config.yaml
normalize_top_k: true
norm: "rmsnorm"
attn_scale: 0.125
lr_mult_o: 4.0
Below are experts of layer 12 (counted from 0) of a mixture-of-experts language model. Rows are named router (the router's row for the expert) and show model dimensions 0-255. Each number is 500 + 50 x the weight over its row's rms, rounded and kept within 0 to 999. Numbers have three digits each.
After each expert's rows: "comes before" lists some tokens at least twice as common just after its tokens as in all text. This comes from a sample of Wikipedia text that the model never trained on. Tokens count by the router's weight.

# expert 9
router:486446505563486608502433494529472554447494540476528470577452387552546494465495597526500599441468563575549501530496495515571434451470488561580336446522445598497489492525492496496476511536537522567515500481487489453460525504505505473494475565434531462519536532502465557524505551572467512484489466494402580551507512533472518552480516522543597534507624518516486449444560524464514529573554551467505434403455581572425517572532502408413550465514500592485435587516513521471473573467445423573518580406490551457522570496513524465552462536465400498513533501558510335498503551462494489500443479497380557476556470517553540458498451415481401557482484490578506485551413445461416503488461471426466469566503514554558490436481419396508479420515469505630500477499509473529499482424415481
comes before: "|", " |", ".", "=", "–", ";"

# expert 12
router:552483486511489408525514472555526592528503528521489542536440414501505522466519545504666581486414518528559507449484561452518476442527491479453455441514377539581493508494509626578447484515544532602438436516398421447538443559538486515488433604518508504495430497505441503468547491533431446414486472431527510572581420559530537514501566538550515488463638567436473515504510450397449524536512575480495471498422439496399479575548515458441485518486500556492508505501448515531459556431475418566434626452502507424459539530483492514485440425544502456520462535546469431509504446479414544597412472542457483557496478486543479428531533490471350486523533529484467471484455471431500456494493467447572574521500453467547574435392472433551487467578506536493459518532444517531499593439458540
comes before: " of", ".", "=", " 0", " be", "'"

# expert 7
router:512435450601548561532435437510510522462502440575494512518508411485536513427529631522595523481453526504584513414425490573542425420526564543569518445566504562554439541410544522543367533524532525511565433399587457461496482531512502503445476512514488446459509484546488455560537528547430527409508587378454498551593457559518490488438533523505507448478409526589563438447552456513498525519549536580497524489439513540501532608586516436443482433448422533410433507486431533460457508427471443543456559469504535460537558514449491532441482540432456517379490553509529488579437509503494533519413478428472462563503461574540541529509503482459466515496496505467500429502523432435463501450461451449483607454387461551556537436526459472485435404531466445599487543506533478502532578492508517
comes before: "-", "=", "|", "The", "In", "19"

# expert 2
router:484555402479539471545416471503444504503528534493505441530498451535577467536462605484628472466489545574570529465490538527422434432492486465523431525569453558512448502511472542572516481586584570540454428462380401511505554513452483516475531526461501480526485544493461520445487442520454560443457495497421541524568499450459480537394527507516532511511563451473505518469517407482476473509541529459604481480404520502501515469540383550465564470450546548522429589521462532454478534464538470516501569524444556525581577467498452533465461491522444516445517580473568406506447590489440508451471441453391525616521473511578512390558527441499409503562481563528580469467510428511551529443443452477486623515536435545484519518495498450626532366598501530555456427498580521598494514467507475
comes before: " |", "%", ";", ")", "}", "{"

# expert 5
router:477511489492516486478423474491498539495504587600516434529544381471505518492496480481551638448480516478519473493506538492500500533513477405529399392526467481594446469481500526499426540601524514513447455501429478481441505547561503373449478550439505469480496565481533500520529514490462483458421529425465506584542506576455475463467599557507477473449438520534475505464526522521455452536496545529572466505485524531437511567572519510443545444450500555469466555518479539403439651534520518556430635515461544492521419526463477520476489499410496511449548539532541490547416538515526524516469489514378543516494428501553489315550352458515452587525505509470551483557468373451442502461523476430529578479520488541576562455513497447514462417572571619563435541525581472512536498462462481
comes before: " the", " a", " his", " an", " their", " her"

# expert 0
router:392447453580572464500511452439498506400535555549503488571491505502535573556474610572515551405414511481567543508406535483564512438479489521518467463538455456457444448421558551514498523475480491545493442527390432534444524605576442500532478495454541450421465591443491461444544464530498465408453468456438491532532515522544475554463418593600603476478566515620493414473433448530490463491433523495509458467500531597482505578558508483468536424495524535496444565496542544512435430506570462529472626407420564503539518526540486569464423480451548495516565582466500465499505529547482587465444517487495536525494467519656542481488535466491387558560478541498556520529460504447484491512567384518517586496478482452528542498490469496526492484521545578590430536503599535520554521494430507
comes before: "\n\n", "\n", ":", "-", " The", " In"

# expert 15
router:374497444576479514530437531514530490432522514552541489585535408516482530455556556501542541449457566574595536463461536461429391425453547619524462430558474597491405529500573545548481526586576494516523427527436417453574502570478479456481516556445545472523544453514507420537546381519433476466497444463499565555536472510442470555520478485518491549456626561497471465413495460481511501568476580531514452499459493515427488473573536476522525423445522518465446560541432499456469577491523480535461650463481422479493579496539484478473473489486441470442572550474576478556461419501558466459463475510381491608464533472581499448492453397480417509538489505475517445460423419516401480503553491559500514539477458459488547472500494421464428411548553556557453477508503497542511440488451418
comes before: ",", "\n", " |", ")", ".", "–"

# expert 13
router:421502474617513491561431458573542580432536563584471487494511540503550492519516587552621525511464488552557485510503478460482468559520496523518538451511435545505438513517463530479456546639598491555466460539384414529503517531604506429438481589473511441559514416477479462511524464513499534495503485439521604532547479542452442527479518538589564572456556542475512425462483454462457468508523580481543437568433514512460504494590539466444509516498452561476540542551471500560461611450563430492453618515463485528481592541496547536532402462516434508481521571466544421459468521530503534522435499444393440520423467500633577441520452470538496554567539596463468469530493487451437487517462440524434557480514425510562480486520432387514517460556509566579414547478503456590591450501447510
comes before: ",", " |", " (", "'", "e", ";"

# expert 6
router:414576466551462532459464438546446550522453598568495400523523517515572497535555616474566522438431552508579565471490463503471514420526469528497427483538485490546463520509524533508465542551540582524507445451435429471485523524518495493456496605496508433438498477540450526573551462467493486499493480453559481515580467583511466578505527576521544443416557506605500461465505476440506581526501540526584479542514511513466536526559499533516563426515509559475482571556459495413450606487572534537424537479546450510563374564527488532463470493386453450448613545451413467515486576523478506509351526514391450581523442542544517508523422426470383583611550526516508428494485419384488476500490487490500559524455488457561556419494454438504525390597501446519517521498522489520535548482465453
comes before: "  ", "\n", " 1", " 2", " 0", " 3"

# expert 4
router:554410422558507531581491460538547517465531528540495476562532489473492474476507540550580590370487560452634505505520551478485448370507527500568385456570488509475464528520583496568463584583542512484434495518433380485497532509528490540421487517510528531543441544511454482551520481505397502477499437443469549549543489481442508539468486556532419417490584486437484505464480358477454412522465527551494383562417432526434518512543463479467551500508517541352433498552508574493449561490456538543439579448503515441444603556441530520450464472415505469417520483446583462572469524530541511575436544435379543544513383502555550491498478478507482550579510602459584487534471372473460521479498479497503503503470475482543543477474461444545502473565539526518455455492506501533556517477489506
comes before: " of", "ed", " to", "ing", " in", "s"